Below are experts of layer 10 (counted from 0) of a mixture-of-experts language model. Rows are named router (the router's row for the expert), gate (a neuron's input weights, with its number), up (a neuron's input weights, with its number) and show model dimensions 288-319. Each number is 128 + 24 x the weight over its row's rms, rounded and kept within 0 to 255. Numbers have three digits each.
Before each expert's rows: a language model's description of what the expert responds to. This comes from a sample of Wikipedia text that the model never trained on.

# expert 24
Digits in long numbers
router:155125101143123138154117125111153089097101147126092105139104119112142143147108078153105123124127
gate0:154118131141096156143141122130127124099139174118125093129133090125164134117169107137173120108097
up0:107099121144119137132112098122138169164101147144145143115074140082137112150078147101116153184114
gate1:111116137114155135140131106119136153117139092155144122155143147113090133093175105114139124094120
up1:126138107157134150150128084142122175125153095154158106155171123120098127097130149121127156087138
gate2:122151143128118116135107154104198109145102124124115139117136115159142128104144121138130143132123
up2:159113151142124153134119115139126120125154123091160109158081178129173136099103099122101155144146
gate3:136143109147141116145125132073119109129119122111115135132100126121095159103150106119145140105103
up3:153130103088082129136134096111137171154108146108138131119119113094119112133120133117134132139137
gate4:108111161131159136125152116184146106154128151162175096110096133106131117130119192107094154137095
up4:143109141140125174088107172076154133151086176090121106133140109158167175150124137151130139137140
gate5:104143139114147154122080118113142159161133118137187130127135137106155115161133122168129136189121
up5:121139116133099119122144158116121104168106168153150161111143163111107143203144151165152145145103
gate6:085100118167090114119132147147152137137134132092096086119126115112102162111160124164137120122110
up6:101078136117112127133146145138152130136147118112126145149122155107129131153152097142122111130130
gate7:112154145137116161167132146070158102135142142093148149153097123122113129112143116126135152123134
up7:164152099145125124114101121148091125106093118146132131159137143116146123154094120123144109110136
gate8:106096182109123134154134144148140146166119102097140114098109131143129119127129126116070144120134
up8:125123135113138116127132134127137139151149185170128136093109068138152128148121108110106127138118
gate9:113124114103104142121152155112118172168131175119097120102125152084150086141121117151118127108109
up9:157105127148132118133138127125148105126158088163093161165135141143124136104153118115156126176156
gate10:138137094151056094157149124139113094152126127144155112078156100163116152136126124135145113109124
up10:129177102114190126097113128111124140114090090121116136140095142114135135121095111144155095158107
gate11:138144123123134120097070151093121175121124122122124099136138120149164117122130138147092123170113
up11:129110114117139117118158116116117105133140151105122110164108134087102108109089125105110126134129
gate12:158126127147104149173148106177139119138124170145135138112139106120123108096151127116123099126108
up12:113134114138176113099108114083097152146141124105095111114140174129137144171149126148100154143139
gate13:112136115125115164148142146156121123137121134153098092158142127118136133136108101154150101127134
up13:117128140135141092113103113155123108127162180118130124126122134125118138125180143087150165150129
gate14:143134108129155138115141137122096161135149100112120129123149117140128174107113144172123137115146
up14:139171089134166119139072138149144160126105148096134116123120136175134116094160136135136164175128
gate15:116149128140138163180106150144115136131096156086125115111080114128134120163146112160146098160136
up15:127106108153114092119094136134138131138125142112113117158099154119104122072114163121111140139119
gate16:105117094186143119107134119130115101117114110131171114140149103146105137125121143157125148161160
up16:136090120101134115125142126121123115129129144120139098140151133134139103105133103172103123168154
gate17:118087146101147172132132138154140082154098126149146139150105097090107127213123187159139105121102
up17:116140168138105110131112111154109161110134114088086170161133101119142116095139110133082188135127
gate18:137128109106121126156086094155103131134128130110158158141112145138112121110169099122118143126129
up18:130130142126137173118116146132140115150129143105119136089138121119165107070157158125159132090116
gate19:156175107162127113137121151123140100127166146127131111139138159149131109128156132162113151149141
up19:157150082164123112136099115140134115133122154115137135131079136118131107134172137137117162182122
gate20:121105109152160161141129112108108126146150165107100131137100115085137123127091123153132123091110
up20:134114128168168169130120123097099113152125136133136138155120117077160122149076154132129138135144
gate21:138135134108095101095131137110130170087149112155093141146134151127114104126151142124090127109125
up21:163174114130148118113095137107102121088152152169136139135121158145138109117116161114149128106113
gate22:129154109139138132129131110098133131147172138148142132093105121092117168111102147138161131119129
up22:093147106120122110095126152169132184176100116095087104105159103137152131115102166095095143125111
gate23:116149113158073140138112142153179153141102110109081116124130085139138158129159123082074123110094
up23:130136109130125115077146114129124140109123125135113111128104192157140123147149092128125139141153
gate24:106160108134129117098131142140127119131122112124122113124118148110123113149124135129142144106111
up24:110145126120149127095118144141100124129148100071108140117118151128163114132103140116123179145122
gate25:112127126093099086126126093118155130122138132123078110130136155143142117146125150136126148140123
up25:127156158139152135181125077133111138152132102163121098132102139145122130171167102138104139127095
gate26:122118145122131108155139139152094119140124090146142123126115115107081142144137117170137151128096
up26:147146138141093116176129154061143109141122146150131135124134129102125124152131138092120143132091
gate27:133129137109152149144182102142099130119116100200135121132146128096166152136191115145098111094114
up27:131098120105160130167131155175094113155119123158113131113152103072119116101129104128102113109120
gate28:143150139135131091129115139144110114100145167122086079124196143123105151126149101113073146099130
up28:150151132105113107104107148131115123088156141132084120146166141138098131119147075130109143101119
gate29:131143125130122129138100139146112127139098154136126134109155115130159128146125107152146141124131
up29:141104177146139108150168164149130103131100137125128106130080151116122098118113158098138106149122
gate30:108132082106084145110182130075121074098108141145109138125115096117133098212138138117142121110113
up30:136111072126129163110106099117141176120116121091120105139110157095121150117147121117123108159124
gate31:119118136156118081129126165089151102081118165118118120115155091125092130160139119175099133164127
up31:145127089151113130115114126129134125138152158147134140127123114103126113135141138147131131120114
gate32:138116166120162127131147125116153111152145169159108108113162108143142111116182182155143124117144
up32:122149106068134126176120111112124134191137154118134150103168172156164129143131160128091112147137
gate33:111121110150147126122132141125084110088131161115127138154149130109109130116121113166111180092109
up33:169129168118101112110112107159161131144101105124123134096116100137107146135106121110115091165138
gate34:113134176157095097134114134112101101112107140117123131116137073098153118102125147167145125111095
up34:101148131135144091090122136104148112135116099138157133087122077148126131135138136149149152120112
gate35:088144097152117165099111155137142138122137171111148116106111151134141088171115168103165113129105
up35:176117169095121121180097110055133128142188094108102117129144150127116107130183114121127127139131
gate36:123145139112137157134107150101094118158152146130106121116136148110101116141114133164089101096080
up36:130085086097106136121135166114141139102111139085153084133101122118129162144090143145101142153137
gate37:131166106165105119100121089099127154144102158148150128101133144111141103123144120107172152131131
up37:121122136090177106123154159163128139114152099137093139129106115140107169107120145130074080156130
gate38:137136099125114147137147107121142149129136191068152125099149140138104116147106143153128114113132
up38:119116127181115116102120158153114113116129118119118088161130154145164120138168104099135126096110
gate39:098149171142087129125151096143107118113096133107137115128147106143131112127164108136159106151148
up39:127092115173130070141120130142108134132093133082138126120170116057124100126154110145145093157107
gate40:147154122118133144095117151159119133102163117151135091118169106096112098128135131107128089157152
up40:084122113120133131132116120138129171133136110126128090137140111099112175094085170120139173139120
gate41:146141133141138099146112126150112171121155108150094112139145099125113140115134069140129087119113
up41:137122167073120112125153087131101157155123072131073130134114093101122111132124132145109083150133
gate42:102164168122074112148152139141102135109114084098097143112063129111157110153155129128122123129107
up42:146134144077106133148116129127135130119130088116092151117074133139107111170162116115135125121075
gate43:125171147124108160129130139129129115139107145129102144147129093186099095117138135136180109143147
up43:152120125148114177095117131121135129140130144072143143150131078136163131139104108151168133148138
gate44:094085132112189165131182125133124126086075121148075098124146156126095154122131128146152135128132
up44:122169125131110118133081149117117131154151113130191161122101111126146093130123129138124120113118
gate45:103117129123120140170181133138155127081117150173097104124117115127119143092172134104120130149133
up45:139133127110130154113148153106129124108109121147155102130133142117083095109140127093157150132122
gate46:168118084134131100129112142138107136096090173126128135127116123119104155117128151105151165133116
up46:139129088125104132160109161139086124106101140119132126135100136103132135116152151155104128092147
gate47:139117136117147150147113116171143198121132155158098108123121115108129132118126170124108153081095
up47:138140119144114153098177115071097110162122102143113102118132092137121142124109123131122132139136
gate48:142108126125130110113106178173158158115108110142126131146135141179140144141151144110132112119101
up48:104103155120113135135112179140158117111153104132128124136168104149152116092166129126103133115126
gate49:129157160130117160128136110105090146108154136118160125146132123115117130083107070157107128128145
up49:123112153104089135126107106105132127111180162133138134135144112145128115110090115133112138130159
gate50:107119126172174095188124100167122117136114131114104103108144133087118128112089124138172124154120
up50:139157151153151083052157105119108125148141114109147139092095142097139107085149126133112139108142
gate51:102096169128120145109111123135139102174127118146120139149135152115110093133110106122125110081117
up51:160138104129148109151173160098114131103127144122121125098118125133141174157147127136170150187151
gate52:137168134107101130124133135104134124152126116110151163122148113161144129183124145145146138137131
up52:105119133129138143142074141162099104130125151146115136137143148102102133118110089127128136079107
gate53:098132135105094174135115131138121093142105173131124134120127142126129140199201148114159113088152
up53:147139148118148085149103159141151142157154081119146132124117091123117150068082141131130122153118
gate54:180127139136155141149121139135114137098139166130086103115090159111149142176168070093164156127124
up54:149128141086128142141150101168134111125169136105100163128090113109144111149162087094197131165140
gate55:129145109076131125143142117148145109140150153164154088110123131145108165128137084130146121123121
up55:139116098145110144121129093154068130129139166153126168114126099130115148130159122144125135102130
gate56:167092105144108107184114129150144086125106136120122096124132102154170115140110123144112116093140
up56:129111132155144100122092151135190163153145099146092125120131115129174137112148136093120127095120
gate57:111145097166142105160121099090108096151155144146080164105178149122104087131114141166155132101116
up57:120147094135158123088115140116158131117182112135169132156105148149124111116115106133122112132119
gate58:120113114153197135165141112121141132168156082134132116122156108105095149152123160135149140116105
up58:111096097128134164112095125088137132135082136152114120115126088112130132180116120133203122087116
gate59:101072132127122112104122154138144089157105148147083134149131133131127087144113093117128144142109
up59:148140126124122105123123158156123115128083184170133134166126124141125094121126119090108109141135
gate60:149122136127139153097146101080162116132144103160122124101119152099152148097181159138125095163095
up60:103156112127165101154160134151111143173132148105136151136131152123134106138125094146134152098095

# expert 56
Final year digits
router:176112118122144152134148118091166133103122119150086126146128147150153147128088138092142118114138
gate0:123160137147169124110113089108094099113127114078136127165159119114117128123066117146154103111117
up0:165130141107158126111117107083127110131133116132127119145138128140108106109112141117077086151141
gate1:112124163095194164148111159116075152143143135098101117125111110124113128121150117126126105147119
up1:144138092149073102122122140122166084127124128105114130156105153119110123140142135147107148119140
gate2:140107085164127123077129124151109101166133151176117146115112121103126150118088171158146097093133
up2:097077109139137124110155105159114091154088128166142134096122098114147120134087173131159129131133
gate3:049161128160087158119132114090096186120138109163137132138126122127114146127132120119095133125126
up3:162144131096142096166128127141108125156164117127127101143140155127102141109128137103145125123136
gate4:121112174102109151093153154106121129108104115132108094133118128134086123081152111084105088142126
up4:137119103148111079137110139161161120135134098157119160153133154128143128153132178138162152161108
gate5:122107130127114131142132108150162127101151152142099120143112111093100133078138137128121117110141
up5:130090102124147098155142145157167139108174137150077113146145094088139123090129139111127113096125
gate6:133157144076132169121118135092157137130128079115145137139139148100092097133118130165150122144122
up6:107129097108109097125118106101160045109143112126154145124115151087093129123171134153112170146128
gate7:103135152144128140116118171106092086104143106134114121132136123119137110091118145147161132093096
up7:102091113112120108129134103163133141157116137145140052134134145138139136138148119119121149132148
gate8:113128099180125150137139156116131120122134133109160140103135100079120103089117116115134156166142
up8:128161108140125111138122104120130127164104117144148063114120100151145155120082119185096128116158
gate9:135184121084141100138108140123167144098135140166146135146107109164166088147185159121089099126146
up9:135129168101111111119108135098105145119154116137136134134100126148141119179152175121077127093096
gate10:141103140112156114113133127067162138141090116147155171125091117152143160127141128109133102121140
up10:129143153174123139144103117153094117099127195143118117114147142091085085149137102164122171097136
gate11:115115148105145154126082118144134117111101133134128150123138154157138119102152133127178128140152
up11:158142106150105140139164121104112134122156136096137122116127119092087151170109128131087153158121
gate12:097115163097159124145149160112104137089102121151113093148084077117076109166174087128104105137141
up12:070124160110121098128108128151099136125139123169144141129131132132127136136182070139121111096146
gate13:113083133111145134099104103141120125116139127157185124114131119121160114132150117112181098116151
up13:152137137164124154164133133118149112081096097109110135158129107173085126142134126130122147137110
gate14:140101164128113093119121098104077150165144116171106171097100141106159159149116141139114154121131
up14:146088172115134108110134138121114147174166136173143161097108129144143166151119161130121155130137
gate15:128159148114107163134123088126207137099157144089135105156118135116120149136154109106117125127130
up15:163091162099122148136138132148124127123147085132109109152122124131104118146129128118120141115129
gate16:126103138195111114123135120121094134145171101116123157129140139121121125076157129127142148122132
up16:123152125083139159115138138161116093128137152122156110133152133122127121204104156115133147131115
gate17:127133095131111123138155120115100131114110117104083145126142126134105102162072147128127139144138
up17:154143096084128112140155077106121152157076143100072135117139157135092108124091131088105143133116
gate18:176190114119166139115155134138090117102137146135138162119083125118137128156134162118118133099134
up18:105125123096162178083164114160132135134127173163130147127124103094150160138174098126124093119142
gate19:116139099083133125086138134104145156132089177114099134128110131133097109090106141175171115116141
up19:151158067111110120104133115114150151119064199119175154172126099133132148069126165148168073145127
gate20:102111133141123102123162143110101132089172140105122150137127114096122099112129145066135128159153
up20:149121152106115139153093100112177106159103126133138098086086128118096154138139127144125085169146
gate21:127136116149089142117149093163120165096152122172102125149122169081147088128101123130164112108109
up21:131136134142150125149116164127127061174107137110152159134133090151134158158173156138117131147154
gate22:151137155137147126161159107097114149087120168123143117167169150091156154193143097150120133153111
up22:145109104145124126121078137123127107170106079113121131127100103157138125105136145099145118121125
gate23:113144111106089143101140163109142139157153150142121139163116173114127142132119136091141120134126
up23:124134093139077094116128115144122132181181134131107129148140166105143118112149152123141121130123
gate24:128155137143107157156145101100107143115159159173126118124163135123149137181156143110124146151121
up24:131136143103157112107133130194130121157077106093130118108137116135121128146148129111133175129162
gate25:113157084145166108089120140128120149125195136103082124158139104103110152103111138131144112138105
up25:127125085092120113116146105097109125150204125126125173113150103122161147139177121124087138096134
gate26:120109128158137160160083111114126158128090090111129129127147114120133142092117103172134102121103
up26:109155104122138132120157126119109075101176120131144106137104140134136134136081165115132071136121
gate27:116169110147129149050130142124148121135144172200128108099093112126143125183141148118135131142126
up27:155158141110104186116143148142208141159154133142126142144130166121137150137167134095153124115114
gate28:139159097079109157129141138131086168142146134163115138141132093130119151135112126105154129161124
up28:133108175161146097102107135151179120128131121109128168147137124109118106136150131107119144108125
gate29:140121116131159135130133132147093124111126122116092133090135081115114106128086128100151126134151
up29:138093111132162136137158123127132124115148105143120152107124111137081114140129120169171118131141
gate30:160156117062156125151119126138136096128116107153126123111176111145167114112133120149117128095151
up30:123134108116134143156130114160135108090137080131121119144192099129155147104140151182137111137138
gate31:137118105162137151114199134138175175087146109129124122117135102139155119108133134114096113107123
up31:158147107158146168113168163163135171102160101158152120125141104122125156099143125113126074104106
gate32:094122138137122135139139134108115086143138094124118139132124095088191100109139100087139073110121
up32:137137092103133132118107144174126165127161159147111100132106156134086120134176153179127184167131
gate33:110120141096153125160100112151138136142116101118123112120130133170186105137098172151133082109126
up33:111108137139061143122142139106132115145114201097141164120122125134098143097134103098144155157116
gate34:134101137117186130116122092131132115127118163117134125131107171127121156157164143117133096106120
up34:121131116115121122134101180132085170120115138128162168115114117116120149148085144139101152128094
gate35:144104122130123116094159138109106159102133150131125119134105109125164112120126112121172134106096
up35:105157095125102138131088116145132118137134116127128157135167124115092127155138161161088151140144
gate36:108158141157140138118111138081109137150140081098103079184102169130127110085160107082151117153137
up36:118077126142185177107080135116088156166141130086152128130135133168124096112133130086181119118153
gate37:161159117112142165126086158108147108112058152144141150115150136120081138147094090106157120149110
up37:148112126126121151192115146132124051120142109147120119126133138092091158127107155120102134118126
gate38:096163174165141155157093140083123149095118111109159135141131140126159105102105134137129160099155
up38:126101110101088097106127097179123102139156139154052126132148131108106124127119140161104136154105
gate39:136131133136092128118111124126148136121149135161117103126152089108154135116115117128094162081128
up39:153170136136143104163125119130162144117172122195113124091093111095176161116130119129127128129111
gate40:138126166156082165147140146086169116172117157126101189093085114135092157127157112135134118131118
up40:109103123167108140142114107140147133131146144119160159086124118098078132119148109110150080137110
gate41:117142096111129099103146113110160150116121153113141162113101143144107111106146144108166110118121
up41:108154100150143133089131160121078058100115115146126083169148089089149140150144162115087155146121
gate42:142121116132162151129145123093109153123139155143120159083149137138073132143111093179111106180093
up42:125127130137079104115134126151142064131118119085151129148124140130195142117198144077122139113124
gate43:127158110145125130145132159142152146129118099120128173085130096121158071110146092136132128136117
up43:142128126104136138097128151160157094145119174112181095119100117116104124148123143071105084134136
gate44:172173122140117174109121099129121098131105140139149129137135145128143162131094166093145157117105
up44:186164128132149139119145125115092111130116123160146127143107114136120123147106150129100132136113
gate45:177131164119103123128122128133168123097144121097141116126180169110124120115110087088152093108161
up45:123116185144126153103145121131132152135146100128134092103166163121121137124084147108167094105081
gate46:135098143125150111141130144100152094139171116144084099118145109110110119137137138073099128082134
up46:137125142134134124104170143140176152136071155056103079103139125141136152117158161158148146127121
gate47:127135097110134163140133127110126113146150111115136127128151147138178149141164111092136143106112
up47:173136124140152085124165124111085092123098145143145141125141120119139162062117114159154124159124
gate48:121107109067103098148168101106139096150076180121134106098105118140126092107125166140125120101158
up48:132145148194126163132137128169113128078141100112152100122144137176140162168148100119113137141116
gate49:152114125113128138157130095170092129126084150178126143088108092115130127152130101182108090138107
up49:115153115120152127136169146134143134170138138080109169129126100133148122118135138102094135109122
gate50:151165077140089118121146114142157132135173129164154142135086168142120125094153145146117170137120
up50:115099178113173122126115137122093110101121120101132119109152096108137116137131147123114104105123
gate51:120122142157144164057111113125095075157132155148108149171096125128096128185140145105153162122118
up51:152181106126123125171108141163092177128125130099118124105121112122139145119134153140145137156147
gate52:140134119116121146128115170116122157131102112089115155103127097143129130097097144172146158132114
up52:154129088125070126137140125106189156103096140110147132103120121124105111155095139146147176149086
gate53:138131111102164129134150096140136134107119120114128116155097140102121126058182110131143134107152
up53:111143131145138099108158150110119146142130155119133099123149162146135153132059166130123120115116
gate54:116089150124136117146145114130092123147136103133122154117117071145087139156119122115142106135147
up54:139112133116159112165156137118121123130126131150112107144133069159093133142127137165152113174144
gate55:181126138117058146143122121129121122095159126119087120188101154095122127122120153134129086097116
up55:121162114110108125102148132092175159112107141117167111134134112131115133166102160124158131129162
gate56:098127102128128155109142136157085121149105098125131086134146113155124149131102163130156146131141
up56:127120187150128078145135107146176088095157127146111143136118152148135098151151092148110121117106
gate57:138134107099108175137129122133155161147149102123078138126116127113183135110105125135122113107118
up57:145118086106109076141075149141120106119118151126190124139147140136110151114135134118097137143126
gate58:124189108166150153163148167142132172102112109084190155103148118157080126096104116118127132150121
up58:121160145181135134133140159147107121100146142082180133111121126146089085097099089093167126155107
gate59:129123132165117087105124118120090096110147125157132142131122136164121139161130115139117118153129
up59:128114104146125107136126130126092110111171097118143162126126172176130149146110082125102120156150
gate60:121094117153068127122108143116153124146100143100160149132080102124137142138097117124119106153147
up60:147143132135128141113130159129147130169129135125154127141100110107120140173123110121146121156135

# expert 62
Middle digits in tables
router:148094114130127126113100110151124146104101096113113109120105089126142142123130146112104117152117
gate0:112142108118117080133090165127119197131152145127110117077132131131147143063146121137118144133128
up0:115127103123103115129124138159107157157155146127098101093128147108130160068122129147104132157134
gate1:166116157132103099157114064131105125121100093125113144123136124137106104147138159126122154118129
up1:142100141158150127082101140116134063095127120108093144140104135106164146151108096144132134148122
gate2:131103185135126092138123131100139125115085170148146149124139120135171106169119110141185100122132
up2:159161100140155157135117150171099157128158129113098140104102147130110132114129123117104132165106
gate3:152151116138118120135125134167175154108138139139130119126151118132136101105127086155155121107123
up3:121136169143140151098151129081093105119130156131205105098148137144137166136126109121129100101129
gate4:113134132143132164134147158108119090154139116133134092124119140155119144095142116140121098127154
up4:123109132135162132169117130139106184089140127098117155117104091128122115193097115131119135144128
gate5:150155173142109139127174118125146102167114186110087157137119137123196090150142120120140091110117
up5:138132151140099134124176134136148134156124137110117147127110149128183129125129152096129153108103
gate6:082142131126110151129109155141122165118055147128164138099137094129113132141123146142090130087115
up6:109175118153063123108134105139122151106059162119146070126113120122157133137129133137141126125116
gate7:121136171124115144097161100086112128114112141119155104084136128106130108140114162129119105125117
up7:134112129147100144131165129143072087111121171117135132091137123121122087171115155087163119116146
gate8:148130095134128138150118141145137148176079166187114156156111150161112113093104130130124137121109
up8:168114141081100114103159161144119102125115157060134105121118148091139134128136146113136104176155
gate9:109150111128136113152114114122136137116148092095138153140142136105103113102166134148097114079111
up9:124105106103152137124103085133140161082114121127139120124150166134086150109157150138104130159134
gate10:131110106092080074132098142167163159121099119105087139131129135109126124119094125162121154180104
up10:117082107125086098150147157186122149150107141126099124120127148156132124140073123117148126141118
gate11:135090145153120133136074086125118134125108134162146116104084158133133142099128124142123092117112
up11:140120130113121110122102108133107133125090108167149138143098149126133119150151127158112084094120
gate12:105104135135144140173086123111094146139138161134114117135129148157151135124125139118112160106126
up12:172144123151139098092183164113174163120148092127078162118150103098149117105171087108116139137114
gate13:131127113157086130152102110089127091115206139106118109116169093127099137137129166130172126107133
up13:152170123126169135150126145135113140136127116154116128165096102158108136140125104076119106094118
gate14:119081107143144136080109098132120138181154099145113117095109112133122113125157041141107148131147
up14:128123085089117148140140161130078129160150093153138103086136131091133114141156095101110142134146
gate15:112145100132146115153117163143116129136100134086160103174135139080120094114159185122097142144151
up15:124107137108126126158117139162138099114101125141097164128129109116141157164182179152125132120121
gate16:125143168140086146122154118140125114109146126121121101150123165148145100130145109217139092113153
up16:120119156099090146123154092135166139135142101111117097146135119149160120128137134226134093114150
gate17:090132115117097107097103116149128118142129106115109135128106147133123139144114065143137125167116
up17:168147141118160132141152123130147152087137150133134118120131085103146134100141188094102153105156
gate18:148129124158156120162153119098131139118147142107098135138116107168123113111129103129111148114135
up18:092098116166131132123085135195128103123135098130147127146138117093098149137114145187121152167110
gate19:129144138127117166174141097134117114133139140130081077137111114137093134118133132085125148097143
up19:150093135078142104095109135103125130131139143144134171156180110149143124121099129133126126173123
gate20:101109157141114094133111106062114119063109078092132128136151120136188102122119173121149114117132
up20:117138160097153094159140141136135121102155129197149107136116128116118126139113140113073117161144
gate21:150119102150099128061122101123115115084108113161031095107141121126160114136121135138165110115132
up21:134154119121146088079111133103160144136107152109115158114148145125136117111120129103106084132124
gate22:082127129075142092121155147123138097157110167124122149146099176131116098137105158116117147093108
up22:148110163131076089123130155136132163135140120111166106165160137154090125112136086148108094109139
gate23:130200096125148181107128106071173095072087147123129103119120076120159123122121151137147101110126
up23:135108132143117134162112143159151086121143187155112152106122068142127115135120150095106118164094
gate24:096146112119137105120130126150112151103139117111123096139135132174114128152117152135096096122113
up24:133134124157143122134110135127125151089124106114120078111093130134076099148174138106124130158135
gate25:127161164117116150162091124104139090152123148136100119086129121132163127137143162117124086127140
up25:143148156087124099132146115138153164139090165138134164096150085105137164119093137128137125139137
gate26:095119113087149119121117116123075112147143157125186161075095150133165153107091106107133146127111
up26:131085126153135178115171129125162122145134131139184148141134094140105117119120130147144131096127
gate27:135145101107112078137096128096073080113131182123084086155118125166135108107148152179178156155135
up27:125161116130103092133123126108109089121115168121098103155120140192144126112146162162145145177129
gate28:121123127150129131077121102096100153160119120137137121158123167125149169136193149102103113127137
up28:129165129051125140156104112156150159151121086107202153139140113099131108121125159119145112121134
gate29:144133155087093087157144144142110118104112164128106080143128142108145124096126152137104145153109
up29:107140144116133141109123135119102142129102093114147154140189098172115119127102091124084127140133
gate30:100162103143189116067132109089108129168083079124123140101118155186114115102165113121118120164132
up30:167079111075122097142133154154133144136139151134168112148112117116132099115105131117153110145130
gate31:124142106111153105141127129104148164147142108125098111160103099180127130135153112139124168125130
up31:082142127135119134163117132146096152095112110117094113123106101110160107106142044109090154135152
gate32:145119117128072129132128148123128112168135091134100127134154134152157150123144150192166133119129
up32:116130123110128135095129156166089129142156161112157145127152112126129119164162095075096126141154
gate33:109116132149105139083102110100138095114126115111107137136129195149143118091155117165110086140143
up33:141143143123071156098125127140089123135160087124117140133123139169134126091172106162107099164132
gate34:099156160106108144108150145120128113141063113151109204139157127160132115086081125141120131143168
up34:163127156101105053119147128118125102086123120151110108132200208146156117101148111128124162159111
gate35:135155158123127157115109107139121142149130141077159112125130130112162150120136138097125135134115
up35:126128139103089139123119096142091163156118098107127139116128153165175165122133145136153160133122
gate36:115123129094109139106131158117121076129103125121161117126116151120158144125129127082142140130166
up36:130134107165142163127129112138125091107096104108100131143128112120146123133144145102111130143134
gate37:131112116161161138139132162122109099151109139117157131147147112100091087153103122142129132144167
up37:143116115131095081109126121129135144146116105112121166142106102123113114144092127133097129151134
gate38:127128138110090115077155092119150161134121112154102119159177112108143163136126081166138151131122
up38:111141150101105124092132131101124168138117155108091149165141124124161120094156127151135149102104
gate39:119133108125174156141123153130164116190130131112079129103134144152114145085105110152118098121118
up39:138134110108096131135166151109065135141145153130092183179125121160148134095107149086154167087145
gate40:124142139108104103117149115165123092109134149145091173094151111058113174184135113132082130165112
up40:134142160132156128127111137125121130178141112146148108125126094144132104107124143125154137092115
gate41:123092158135142130173164120116152110074110096120103096082125159128133128168088115133155135136136
up41:128115134137121116114090116141141127140136161157178141125134133093151154141097110128105126122139
gate42:091155089149175166154181128131101143123134122116139158102117078131108137133141118144090172110104
up42:120113109097150111130117146121157074134141133139153126110129133145105105062143118099122124116124
gate43:110084147172107150079108126105131117118135127115153143134127129093149123143147205198121124142104
up43:140140110133115098169126136147148145108116166134124124122122170137115125127153104102123143122130
gate44:158161104097110126120132088129097182126118134097130119119116171159121131114084128132167153125111
up44:120145150130099110139163116149147191122131122106118123101178175142152117152153151143129132135102
gate45:095131130130123160078120128111134134137126107151129120156127122098151118176145167135111150172137
up45:104124126152100132126172116143122105114071117146140086204120109132064126089106126171102157108167
gate46:147107163118129142125116147135145116100128155105068138108166133118158126149132112155142121135111
up46:129110161135154115138133111165131094161099142104098096075125174113160150145135144115139113127148
gate47:140122124106172156145105154162166106111155105130081118132099123173149113125126110118134145097140
up47:117122076132141097066077136137106100130106112138089145143136130163136170138127137141136147171085
gate48:135167143102072134106103091160126089100143144139110151129152120133175128174107079136098081089151
up48:138159133107134112107147115148072116114141190108140121090132124163087121087129111101125138120126
gate49:108150146144153142148194116153104098179134134146177134145151137123144140113114162110187140108128
up49:106114107121144140113085139101144138129109130124139144128093104152126123140162075157072147131124
gate50:115116163094163139171178116140101102148108168140100119134101131120135128141172114141127147130126
up50:136105121141126104110135098161186129128144103116157128151114154157096134123091147100121080109111
gate51:102145128136136099128174160121103117147152177120137122125102159138154156154189125148126137110130
up51:107132139158116112148139151136137115127162190145194129154122132133099144143153119141120192130105
gate52:127137140144140201142136169100103159112082181113172130099114104119136102126168083113105128155108
up52:119104173164124102112094117129102147108138138093112144117148130107124150138114116129078134088141
gate53:103110106120128122099085104118124053119112117184166104104136118121121152139103158164145129132101
up53:137117161100159127130130194118100117101109148128077137101087114137092150150159131105145138079147
gate54:124144128181114116086135132143100126117129128122189113157116096090129143094137140164164124129111
up54:144121133145147112109162092103113137103116152107162103144139120093185151134120157134153121110110
gate55:114138137113137142166127125099147107110109133081164145107124136140107181074141129124107140127112
up55:114156151116160141132143115136159088133134149103158145121146167138139185094089134134108143151117
gate56:144143112122138119184131117130150093136117146151156149115105148145128124111125138122111112111117
up56:143142149142104136138099091087118136123152121090101113103118107104148096186064141151135114152166
gate57:137154125095101149169127098113097160140116112145110164130100088123170152089154103152126115117140
up57:116140065135161148126180120138134181111130139121112115119081132141086144138121141129136153114135
gate58:097057127143118121101128110128151122151116157116126098070156143085139120115164132138105118124140
up58:133145106141102155132167149129178126138101151094096116132145119109148111155131154152127147127143
gate59:107151127132153138101106149140132126131151143132095084127144092116130114130126103121123101162129
up59:145135088103147141141114121122100128108119143108112108152128093134134126146098115120134161121128
gate60:133141153076134132170124136141109113122152158133132104133171139118133136138111106148118106135125
up60:127141139148112135113128119110171123147127108117106160125094088144126102089137160152152137115106